python train.py --n_experts=40 --d_expert=80 --hidden_act="tanh_gelu" --router_score="sigmoid" --normalize_top_k=true --vocab_size=2074 --norm_eps=1e-05 --optimizer="soap_variant" --learning_rate=0.00576 --max_grad_norm=0.5 --max_seq_len=256 --max_steps=6135
Below are experts of layer 9 (counted from 0) of a mixture-of-experts language model. Rows are named router (the router's row for the expert), up (a neuron's input weights, with its number) and show model dimensions 0-127. Each number is 500 + 50 x the weight over its row's rms, rounded and kept within 0 to 999. Numbers have three digits each.
Before each expert's rows: "gets" lists some tokens that make up at least twice as much of what it gets as of all text; "mostly gets" lists some tokens that are sent to it at least half of the time. This comes from a sample of Wikipedia text that the model never trained on. Tokens count by the router's weight.

# expert 4
gets: " (", "\n", " \"", " |\n", "-", " re"
mostly gets: " (", " \"", " re", "/", " =\n\n", ".\n"
router:504574507513507517531397523503463473493646496478499563553593543505468511507539503583480502489525355538487446402564524576483513470489420463483540471482472481512492552485481473519548394549468563443490508529504424478412488450482392497421477378519473577581402532553478424603607464507508481512551479488490525502523450470570546489378487555462470516566516547479461486509531475473561527496540
up0:505585542524573514564476534451456488532627519568488514473574422428613504482430502486463488527486514548457594425523496565564455486533465508542471544530452546502437481480469551504407449442451522451536475447504452600520445578456582471453475512426427629516491601523502441491499544466521459541504508579358586489580466509420490569479513457460537442507448537495488499496466437519530461520466
up1:463529485497483516539413499467462450492613508465523507439465524483425535436512486583530470569480507534493467486501495578528531560445466393448615531511531459471462509483516545582607500400517478514522534479595482447459503443432485528486387502455530497450543504602434474541502540518507454536524542460459575402439405554494623495451439582474491511441568449495462449510467512490597616519461
up2:491509535461490505629478441517514547510470480487456443476456554550519506583536573484610526442559427604511620514471512508541515474464435553414513486471489518570488525571457515419512487522475543486519363448487440503532440485414555590574473510440452464480463552518476514473602461515492521482505474486475485527575538416508503506545404452463587504512485535515532541560369482391460556465578
up3:519517521648534510541421528529517579475536530517428502424466602558463489551415526549472570420594440406536455561483462425500509439361465558450486485510572526495526557477482481452526469516487442451556522552545514477504607515492435512504480442504506567373565543487453541511503537565492423527564523445509567460535525520515502470532430562532520426456555498465499555464447405504500471473579
up4:535465522455501565470512405560460439532516532510478457516537596431459475471479525549400404449483493497494417486523520458572528472461572511453547522453547488516565569496424597582502492563590512502449547543590398442492487531434444531461499414497478466426442544535538560476582564516412427462482450563462473492555437547560579491556449419467543536490497520486469451496423428503536587501577
up5:404451514487575486387418443470566445534475545517430474595470397528549444464526466507492525439501489580514511452435437543492488502449503487495413440542585469551514447468501530520472475555499487479576519549495514469462590478520517542474495468509493459575478516487645535628509389513608404418509544447503547471504518535625458546455490515440546546480503443449505441534499513471505541583504
up6:490565456503525559496442532437563468475509435482517489523533457459461572454528506426475463533402450562485537469477530621534560421516456483496477537443575523528502541475442552508523549502555438538536600465484419615478477432588527489520406475432551522502502443465520527486526486495456508437546482513505437449448584425639531475451463431583563470406506606515536525488498431508499537556613
up7:511518557558516417475541451528473455574499558559520544602533554498519481517519434512513487474512440472478560533450482498474559534525418490513472473528416512598470529509497480496457400522446517418525383517571517478436543551612450489500513491438527479509538476476410486520503398454518557492533548477462412498373564552467467496428379443632468473552459546560447581512494521582464527545437
up8:473465416582478505456562465557400456484560518498516504458484400434487516555484505565540575389431589581449414489550585467500553461413406602444512518559545529508465542444498496515546543462496481511563549515538480476618477501460518496474434501456545533568449524458425504505509420519458488518457454496480407536352485483491525518480500497496433493523623518456442558437495450483510567492530
up9:442534477444465500489548586440516474424535452486596441438477487538487490509524602531505506516544559505548524497521526563464533513373499471496485462393461543470472487475509512500546435433394497492492481422483541485490448579512490527524452557499521519504424539463481486569487533575489492546565473612481464453386406438391525558570495569524497574561508539411469423500611456385550489448527
up10:451449532430567509547481438443559450479532577521473477511532475471413475476463495533485508490565482534486509394469633515483456490461542461520504517524570473475565571565504519435429405521484580483554570489438508490448403395489401524562506456499418559548423435591497421518505502514527490575559451548450564423594523501539545490440442567411486542509455546558547507530573500489553434507536
up11:498520458555483531499517557454496448577527558482554440537546551496446490560472518451552489505452527382508491522339563564546577566540458426439488542509549493469527438409464567488528464485539440489529546471549440517510424543515464453424391462503462552599492509439420609590601450389459467543495455480481484501467439506596541488531570541541482456462510490480524520547461501516586483498537
up12:433486530523485450610520468517527488561516514545441396523500467437441580490373576553527502486472472609536498477469459567468516619511362479433633489560498551514507511468568508513566525533421538482505507502510565497454450497449411498503543510541454505457447538483437515578461461466464426569538530485495560529498582426511502518406462467532474523573536494431450609557477429463482529502495
up13:539539485466520530482504492467507391528558453534492397469438571576513498418518525539499494516501437508509576516575601491553554541423457479487456573478500522498457481512478596491475387566564498426513521378512422493437534475539377566535427466544563534517506485497539487505465432477494516582476442452422457541452460581557540577461458495450536561546479550441466645463530516520528452514564
up14:494462565575325513408510441558468457427531446536485509611560490418551456551493483557476478508509551538486514499606385580550557444416484528486478397471515481396473474437484540497479454515497455487503473441497424524491494473557491418537587528488476553560401388588535581592446469529580464493528554489479474501526475551491488481486551455471503524535507531486500421494502535497499538472531
up15:535561566525544496545464489464480455487497563431471444468441537484495565508548576449563434529559528469395443503497489546450477515463436572489504402429486487412361521477617411542456451465487508434540480542511480527544460522486414494474467433442529502517490533497536493500604545502463416539402474436451524570532514488539543670487477576433524466535540572468425503470493498474519583531507
up16:559497519552572597432515501514441455484575449575551453480582488442486475474492489536568535553588445524626518522528513516492510543488569456458584552540453452466447579482493486488481514570545406558576463469496458522435467494510422478475548424525541600531531398502466441489494471462545336491459413384414446510504522451518505465537547493550532502497501451607511445541483463495546487501532
up17:478511491583469451533513448419487458373543525580542475481402554531549509505523385479506451544485422522435500508540516501565440470407499500541483525539447582476499580548558393470521462575587543494407417538511454381486432474555431445468516486448466474563457512532551485541462554524567490462507380595421562505519425527509547528542453497455571469544464512519432519524488511510533453501541
up18:496434512655539469513515454462462470476449515500523477524562454424550529511523522598533547516461512448465460468547487487490478484474505459489531469484491514494527434507579532423502419592470462492491433560591495574488539538571499505590359435455437507530403520484497583609498384623443411555465522422440591450554500486484444512535475607550492516487547485530482508529457513508521447495492
up19:504511508522508563478604536478507536496423463527556574525525432494442524480500462524389529534610474463510518422437448466556441492427532468494544592571493431436506589384555386492470491511498500508438495480470487415494466526521538502525597427438512431508401589484543420552500487528425532462551439541413495445467571521561465497480563512433562586553468500457513465460459421495486501444442
up20:498502404557510471487458498396509645463574526568494535439602463543520560433544449535474523539468463457380479480580551546539517491412466499458545433541491543516536479524410476515470516546520517519525539543427511502587379437502413611519493486489433578487498443510592489514469542532492427474561433497462465500485475505493435543417420537475548506399553559522477529501517568552480485543445
up21:558466471548474528501453506440535465451444495481480509516535508504405523365522471522627461537480475458490535472620550517521550433459508399473542593527487492520480532507481489472387493490483539474509488426547434451562482522445524497375499458496586486515412505476411492499540392497534483466479458429538524478592575569510486578474514537468525543478469480552566584623522428459457487521606
up22:580477512481506540462477412506491414571488438566495505454477469468495437465524607496475515533520415482512412406434566501497418504552471455519534557447487532466483472498526475483548550467480489569514527569567508575528556446568493501514439495466512496480620493427517518533442406487516678426551427452461469467467447469536573493518500605571553559506546492527460471575446437509492532605434
up23:550486489484493450554426572495566492476531523476569499498468541535515448474555443546474485498496448466589400492527438541473414563475488433511420496436469426561552593497402586475457402500523553473515506514522541465429535459502586527508429497608552555589646410535510553473537431470530468553496510615531438445540577493498554465457519464446509514475462454456524542419483438514439532535513
up24:489504433547468423563474480562453537483573573570471500515465507449448545491500586536466487579474417523519442453496450472496460536522509470470500404510503463474606481541447383510372443541503424456510520525491502473597502566489476485551538446535475466574430447516492431454628518400568468495504518537440462509454486498491536471512471559429456483483569410559455525428556558575583554489597
up25:584529461488495527471600432515481509505563513543458452541444585469445464544546516479499376465547468377405503473460451533477499459433523465516537520467529509456452470535587498432522542494556539501518497530551530423444467497452536544540438436517405521464554506596498487494495472566385476491497467512519502362484474495476531480565423636499492537408428564563452484503574549479474599512564
up26:430520503615599487542484614434583463519538483473460482505487475465536418515515514530522536480523513463505490554524443591414489504522492528572554420560454531460545530511439524536424489506544545485473554513569492464431472535541412427516528555546438507482473537529489630550362476434456461466484403506470433528477514489535543510419592546483412406536486478468500493470429559575422544546549
up27:510515495455528471551498545554513513395499425468451452495494435426503616455519502522525558436442385513546495514565613547411499507421481474546505368429432469475535586481483476521522494502428543458467487559472463534452462446518544564501567518429522467497428535510485569641512550506489519420564565470566519532520495487562520461465506538448398495479596507430470615542463464485555501488481
up28:467512493528519467539508432572527436503529461484468552503498400614538377426581519484506542542459522505484528565463496455511426523436479521506567501401505547468518517421509492508536376516498484494561515503501479478519477485496507481467463465499584500434407467441511551502581465516570509548513484554465583516517545476427497516468450556566413540506525566454525456475541519493566469716368
up29:551575593405542528504470505528486506488532463550559471566590486483561501448482520492562547493413452540496457550462497516533440447437538457524533560508501469515463496481524454451483521463633446502438540553438468519509459425497497495442572420429454460579496544443467547487521511568478486572407418492432469479497588539540504479372487394528500478422515450577567537529475393531608446445473
up30:534488545574506494514546484533440465433577527557443534503378466435521524435469526518544457544558502519486542506510457624502540378441440508548434493469474589503538542496417527537456514433570520476544475536553440558461448566536539484535525440415492476552368500494523457522506486560439515541564458496497472446481435569531485464405479598425547499587532573536617566436516472491435485501493
up31:517514517469520515526514451510484464437485474574568398454555559403482561569512439526451377560470505508505479500497583524459458530464515493529479535505505515384396507433481510496464428567458590435587511454449441493488578411578559518540471436426468539532493526486505483500531362514565480586595541436469523501465533457507510511467486511455553538488515571451593403548553586564536456490507
up32:541448550441538487451489516480434479523560532523494474484550615594456540436537495514534413517447392483534491585564534526572439560502477452517549576498521504436479468560556526533465573495461444448553468448603384492476446523535450415444409464525500609466438537575605479473536578540432443538504528567518499487536536497573477422406472572559450440481555493478502463460518474505528475529471
up33:436492520587537617469468465495478541489511507587478554491490527575428562491500536535485401490462568436498495493523432517517513478532429520487416461503604492537427482438473528543580467533494522533502554473510527471542467541506609501475482507512379517494452580531577600525503469390510468516626545523595542495475367589456418469484467457440547520449489585471503512462465430470479565545530
up34:470463500510553466447478508510468473443502490583518545440558421492544532579500491478585452492641476543551491481591511599492516513440445501568429500534460514478431511585441506466468526572490485443402499464552485487486575502485470503555506619392484482486477577586629381515479489465489461541483389558474623439555523460497547539505438496449449512475497469462496534563418514499480494535534
up35:572526514530489446445501479457540474496554542492440595467421494432468517479435444557490438605470447500574532482537551465464494510504506459543474657527448406450527580493424525562495581454558484480516449579470548500502480511523558516490590512473486561497493532511480445468436564481596594551544484559390567552374495544359519548414493530496514538516517432448452515493474466515506541520484
up36:496496493461490581581461495476499558500518550481406492533646433485487470407461493509559459482613368466477521480467424509498503424490515472488504461570352486492494532585467469512498518617516458517459589486541535607456589491465532445465486425431492479455435504537520482545461466518487468483541537504498476576465485495480453494541512575520635505450432449489584523522509422577465484537554
up37:525468463565572514478440490527557463519520542532504454533519484376448474541411528525524501482425517497464517477459505449520513453548452554583433459440537521448517428513506567388457408531493505388519557494508466476447506528561505573525539540626536463500478427525438443514478470465490447472602467558517518471521504545487536489461508528620560498614532460545541520535581460434542424663473
up38:490454491616481499484581463472589549671491533476573513529608548455456433473443521484414504492567466494523523480469494487494495524554499542469492470540541464586518533411538477441485548482451494445466488507437543563521456531547471347428479399534418508510455498499483493487548464512559550534478481427457440480526516530503543561440491498588466437521427430467554409542515397412485545527464
up39:488508500529457458522458415485372507465496490495482451487486508491546533569532491605509540482453411580502537549458592605479478522478489579578482502488556481561420525446580387505559572535527503542526497571543461444540475562522372553415409472468514550505553504477556439570483470498541448541529553504416583516532519570495508523417522445477546443450534494560439558565455488474487427529591
up40:505479501472555523454475534509485515423588455490455563395527516528554539507532535587502541434528367513487479474465545495498620503454596501533503501454537588434409556397428480427456517535530480481517527495446428450467481493378554469507503495475439505531543530453547446541464470496400502548530536554616517381519475560566455471442481483542513506527448576582574477574464446474474555535480
up41:584570510513519472470458472497577543472566505514506520503500559576483492537513464454601500463550481466475484463543458541446544436483574489444494470528542457573525588503566454466505555553509532461470563420333425448477458549441550474468396505478506481513410444614592406537515578543486477523510506528458480392559429487494502494441518472412563515510550486488554439536485458430420546489410
up42:560556543618550556457506539491495476525472574547473466460529491477595409457448578546504489524590597527430469455547526555574437498470437521471557422405472510419479470482490508516482418430533520545493459451490508484568509519481478419509508447430515387531514544552513372511473427506528526558502560480398501474413461538523466564463497538545502601556448509428502501559570510426516470513413
up43:488560514521437565535535537464460465426514499557496489539479446460496379514546542491498479407476497581513520503554397425432503469468488438476429552481486441442475459522508544417458501582562529546441512512468545462344588505561506510476465441525490527444487455532497493518467645517456543505558510473454490440476571441482511560413478542573471649515470519593575465456532504519558503549566
up44:583473608416531554545457484434439459468549550446476481513616490486385471483471519513429397594483495512460441447586494464460534489488458565503450528508510476532462461513360491552568492540498455440425555523521494442505547384513499466502491484480555486578576489452561527483518541528542533501447521487513482572430496485492544404456550475443365557522534428515465575547556519570496449547518
up45:539491569512499476604509473595492567478557609479502502501488452476554539603503581548491461451478372474520522522438453516495525515471496448520563492419480388480505503427416598570562493499471426552536509507528524499480498523542451474542463471515453531525499507567449649523467522479554530495488416601433565433572516510452528511458572426423482520486514403566597518501578473484482537469454
up46:526522525504420422605396497502447484575447524537481426498471556400492523395498509588424529492523392470379503432563508560551508493515488503566479541547506540448475470390500451551471510528600526492550494612482490467531554524471541533516479485514407494576491530472524451400506551516482450456497516548421485466484461533625523560397511496454489475580569450557547516507487489540562490515553
up47:594442531525440459458515515452427482562504522478528538447483563457629468541596485519525489415512443513467527544524500539417374524485593568520489484464458408526581491575374577483548443533470479466510484485423499465504488569512471476520456519452524523501554479541499526517479526530609393446529494414515498530534410498495530517510531433451503530459491462489427409578432585586515509591494
up48:463519523465537436438463486609468505501550442408458485538549493480428503451511485402588529683402397526533525478477544647514470529455436478527497454523436511470454451433476548465446522499458570544478576474521465462489556442556463524519549611520496502576480430546577499428536452439474439576477552453513531514582540470518474474521535447469572446531551517495492556564502492470518481522508
up49:387552505528492532428459497469468563492620467477459466575491526513431569438438523517555481475421524465461513580479481445480454573416487520545527474548472455469433458421486434572593564528503524483430562369476505545555500514547490470417553470460436522495490480499493511637416473484570516515547511528492509585447417442523435434423467517538521574496519551583475460516497497545521401526558
up50:508457537609504457526472465532417449473495468461500622498574554474527562601502546478559546502501438500457444490516520439427474511499417454444533468481436566417452441462501396420580581518441516474526509386535538604484567476490443486444506519491564471499509526510529622499504504583513545511492473517545453514531513506447564468561526485454503469503526408562501479362536495504539402524598
up51:491464476572412428538461498558601532502535558493531495465529498481541548504468547577495498407458444530505472529476432486437497493552410532532452605404480518406503538484370472527541464545462430456530563408537536549508499444520558548537555459530480525511447474453468532546447479547505452448522625514518428548591413576447553500435511550457497514510465524513491496491618535587600432482481
up52:439482530498473513473561396588443502482537575516521509522436471480439520484602523460531517563447495534563503558469514587567506467479604506497584491484527476485442500395451453494466459480407511450445474483423513535545431579541543560435590531561501601439382581518494465524472524540520502477526490428451466467478432479563503444580378506528524468558562609530495502486504444503577484478581
up53:563528467575465480522530523576498495550495487519453645568515548475359502507507530447575538550603459532421493427455439537505487538563478382509461519494487445537541505407537517548538472513533469442498481473495485459388465464378476507490498524548466496524465461475461471575515460421501467469446516457517446479450561556468537497455570516470457467633525515604568435533568468437573527557465
up54:559498486511436494449461513382507483501464558592460594529492444549497533522587468457510531459486548514509541501556446511409502580452501496489460520503548451562428440508451448507555552492453453499550518533422553479457547584459610523566568532491547496454512493501443461484527487456460473506504464461447484444444482400484438474455572575594411430535568410608531571609547486512537452396517
up55:532528512508421410490584463492561531469507603589444499513441462457495469516481499468462483482564426559548470473526518546505484515473572453546494571460485523421480484453546454379490456507457560460534569512409494560459400416474508561564479514560492639450460581556418462531474576454566522651500494530548442483553438459484522499508551496472422495559545500519467586563538534508462533460460
up56:525520429563487503417488571467511479530534599459537511481542547500512498420573461540541504464519400465469559440431485510536513435470454496472561528528523503527520447493494548498532475528572474466505625539504579433583524495520520567452383497501437505438487507586542469517531529354438507541474395425534517528407411493464591538480499443565513574589469570520488530588583470505479494534576
up57:526605529479582515369479471469468445525594542530491462394528394506473434545445559496448424500476444531524503538471438450564571484485522450467513463508549449463492449407454469506452519566437518424612499512509512488397460470520565610442479523521473586514469508509533457464485575507450522554527577545430616532440440505532493521537548537470552580571584525521546466546506485516478567477466
up58:445619462507509577474435416489374468498560529547511511530534491373546471492525525455466531561492532504546504420499429566512412524427460465494590430586494579553466494518589530503456517536548489513537449482579500438479529567441398563529580570452510516524460447534553486497609445552486469479477470427484465542445469508441584550531409472468498409536470515480498385506498506515553527488519
up59:507476492472520453456502428474480445484503524567513518517505551646499522461574508433509389559476502488484479460551579531461435474491455549451539504552460440542562494485445402483470502469607512559520515493438521421472445553490492444467503431556571598556439533532534497523614533500524420406461504411463456584430568479456519461530398483518471464520507471432422521419514499562550504555616
up60:500482422444484551521546550466506547482586475576521429500520466415503453509532502471574407536515487541521587468547613534537523441534506438469409502506534439606606499442511520519546526445565555447455515513534482487542508521504439517435456446453549488584504531479487473572527493509554452467486507508388547563470440474511517582549568347429495452535454555511513545485446522403469441621533
up61:493538444538513539507542538483533533562419547416512545577451588618393549481498502497474409465526480516543471486478488548504428453526482518521389498564557513502420539422487490517468497582473492423472554419458455517511451451472494453485368449554561569540533494515559500631592489413439518471478573427552505485498482462430557487447544543427561445491581512501408524477558478479484487548516
up62:521497522416454489537479539543490467530658412503561514508506466518452505445491492494507475606424564492399532579514519643423434494555411511463468495487505445525593458450481567447455451511512532479567438527500513515532441527459419588512565503452526572562516515478496525519603523530495359429550504546389509549543525451494404464477442516519491596436518523513481511496522495513528474529533
up63:429463409531474518492540553548428517533428507424489536570446469597438396521394476548504507490487524571492470454526548533545478395474472583476404415492488474516467546506505437433528465498513499544549598504473535436568543507434527481540439520509482498555567595509553435615427432493479517570540541587568535444511557414569573517532426456503522482459524450497489564416478479462508551459509
up64:545432514420455406449443473459491567598529485551434449531473453486455417520460628496467512648470462479464567478507563459520445492440463499550487485580577470509492529638565411557498419482504482484570494524499531421531512507518450517509482460524513593572510518516515522516440473528561498454494555421419564508492401597539480424460482515383504519519495461563479559543464500505457507542502
up65:478448521548524390493519458543507518578443541498511531426421392516488446437521453530493548539581451418498507563653454515534525514396474521559516540521453515398505533499429452594511479552557463500413565478514566447528522494515567495500503505494467497516491523482461549419506452494510493505482464578427461503466523531644429548468440496481411513464511509457468667488437528521504427483463
up66:418512485427534465616444569576619471516413508502537521503503531444408561466482566448471467413481538461520450472574523447526496522455522476523451515429353582543574563435498591528544539477531433491575544483506444564495398497414471479493538500527492503412507572485494449476540468504513480484473561631459489547490550474606519539474459519497502470489432504576466528517541428533499438543489
up67:537552477491616425521517482533548482481588537460530445503473489535504467566589433425417481453619490541574560444518504600501396454453454468476524352507477509566433529488504496492569529501546510545562442551530441458475464478522447466563465486519462453461438556465509559472507547611482475527437476552570457481482445513411549573534477463479572470510537566485582441506462524498539422595527
up68:453511501517497536565415508522524519532513603494514461467539600363541465545535542489542471477526544566523414428539482515506525585528469453520499514540454517473434537493530440507468423471609432502520517497616507494544491393470536463490419439460534536471501598426504547570483459590447481472485573434459503532552481473606551524435527576526405425582565427469444461498562522485514433461473
up69:466554459458523538449487485555537483521522408560460515557435563589468537475397563564461573513419535557488536493469507445600473567584473390481458522500462517517472585452598392542473513498392533492560490482465490495452558533511570602422593468527456508491391451501484487512509478486587591518474469525459494471574532505559561521531567483516386506542514438532557467499414486481533497493518
up70:525461585506529371483552572503644441433516418509542553558534548574431530548421517522551375558565504524503550437520507492552512540531463522496506514512588483502485517519391536555491426489495412474589525513513488449416470508501437534537498486411517458523551539495478402476509565491534471565475492508460473550461480551546506562459570447421463518452561517492523534620513510469395428529518
up71:482568495432523545601428527564592408422546466470621555537485419584467531571495510526491488490512497546491422528458475633461463461587492474507562490503484491488464488473412478466409486552545462441526579460441468418454456599480439526532629455485479459495473536501482489517589431502505490506507549436490496516422448547547431527530485431527507523498429456527526516501502627462542565524461
up72:574480371506522467523580519455504572516540488489459498517476499537477428519495533503464489511474424573453425459578419527470500570353517478456480512447528578394447489526499524548474504460573561471545577436492439493495515482582487512465519488483530486576499457455510555459522408532495455589491426454409495468532487468544546444464497565501423606602514560538483517373579516538590549470510
up73:447505512504603587482488477476598409420528491438527556534597491491379562522544470478510583518516465527411472456513547509522478490446385479523583436480574487475484532494556494525476424484444567483510523476468384531545450477502472486495545443523519566524537469431456415517557468467553462543542432486514488463435447538495598434580450455618492498547523465374460485524584517542469462539519
up74:491536452557578476542594471440447454490524572597463505492481476490531459475482491425514456435534445528575455446431560578434493484444505533467401479446406468506487478516547444634485519548473501554556516539462491488586560550452522550455510560546510453488418464500437405611474558534486521575494541572549542580413545500494572503500551468410505604487441520493495459555474569480555428498536
up75:450445502503503498490547477492558483478438516470473396618499495489408528484450520473471430494557370444502530507557493527563575548497416498401598565444510451519439496465452447546497509487408474449518476463520424457494423419589507340457554513454488526451474573495606461456500478441504454493498466431535485539600564517574501461490589466545519524521536490491498572536499499549492585541537
up76:480482481534549547519439478518423534487529567524527459504540552502401551520473486525501414459478477483471424529570462587498516458593371441592428518457523461538480413447466639415566542428537466539548533484497444456505536427501490506483431513508470491571520493478413555466542401509520529359533505521462543540492460600504519510485574499471535552473550426579493552569578445536481497556509
up77:598400543433523588536518481491481538526467535548492498545513551555459497428544410444484483481474436488452442422501524538535412454479511541459500463515516538408469525428580535485522503466462442480544456432587493556464456462508388472505493449583503456540515513525473468648587524432528479489393451513484450512479474587555559453423475588533533515533541496574452534489523453521542563556628
up78:633567444513536530478470531510444576489565458494521454581450500459461389573482425605558470487458462484491584441592490612519545484484504454497471573558538483482454580511515563483503514464515461546528430484481416557532457442516500524508428420426519634579495484528480487491403483475507529452545468483457528453482558488449501571415442606522467522474502528555493447487453457565483485570572
up79:516466501415559474522466523397615465541554511511562572526477584472499505502464535488462487546484502530518543502562447493405539472508505526508492539588452547463549511567510487411572506509474394474473495480439433536489661448429502475424491506495425537610485498551515509500479563451432378413529515528516565500529424460448594578482433490588503466571568475533540539463505437465507489433533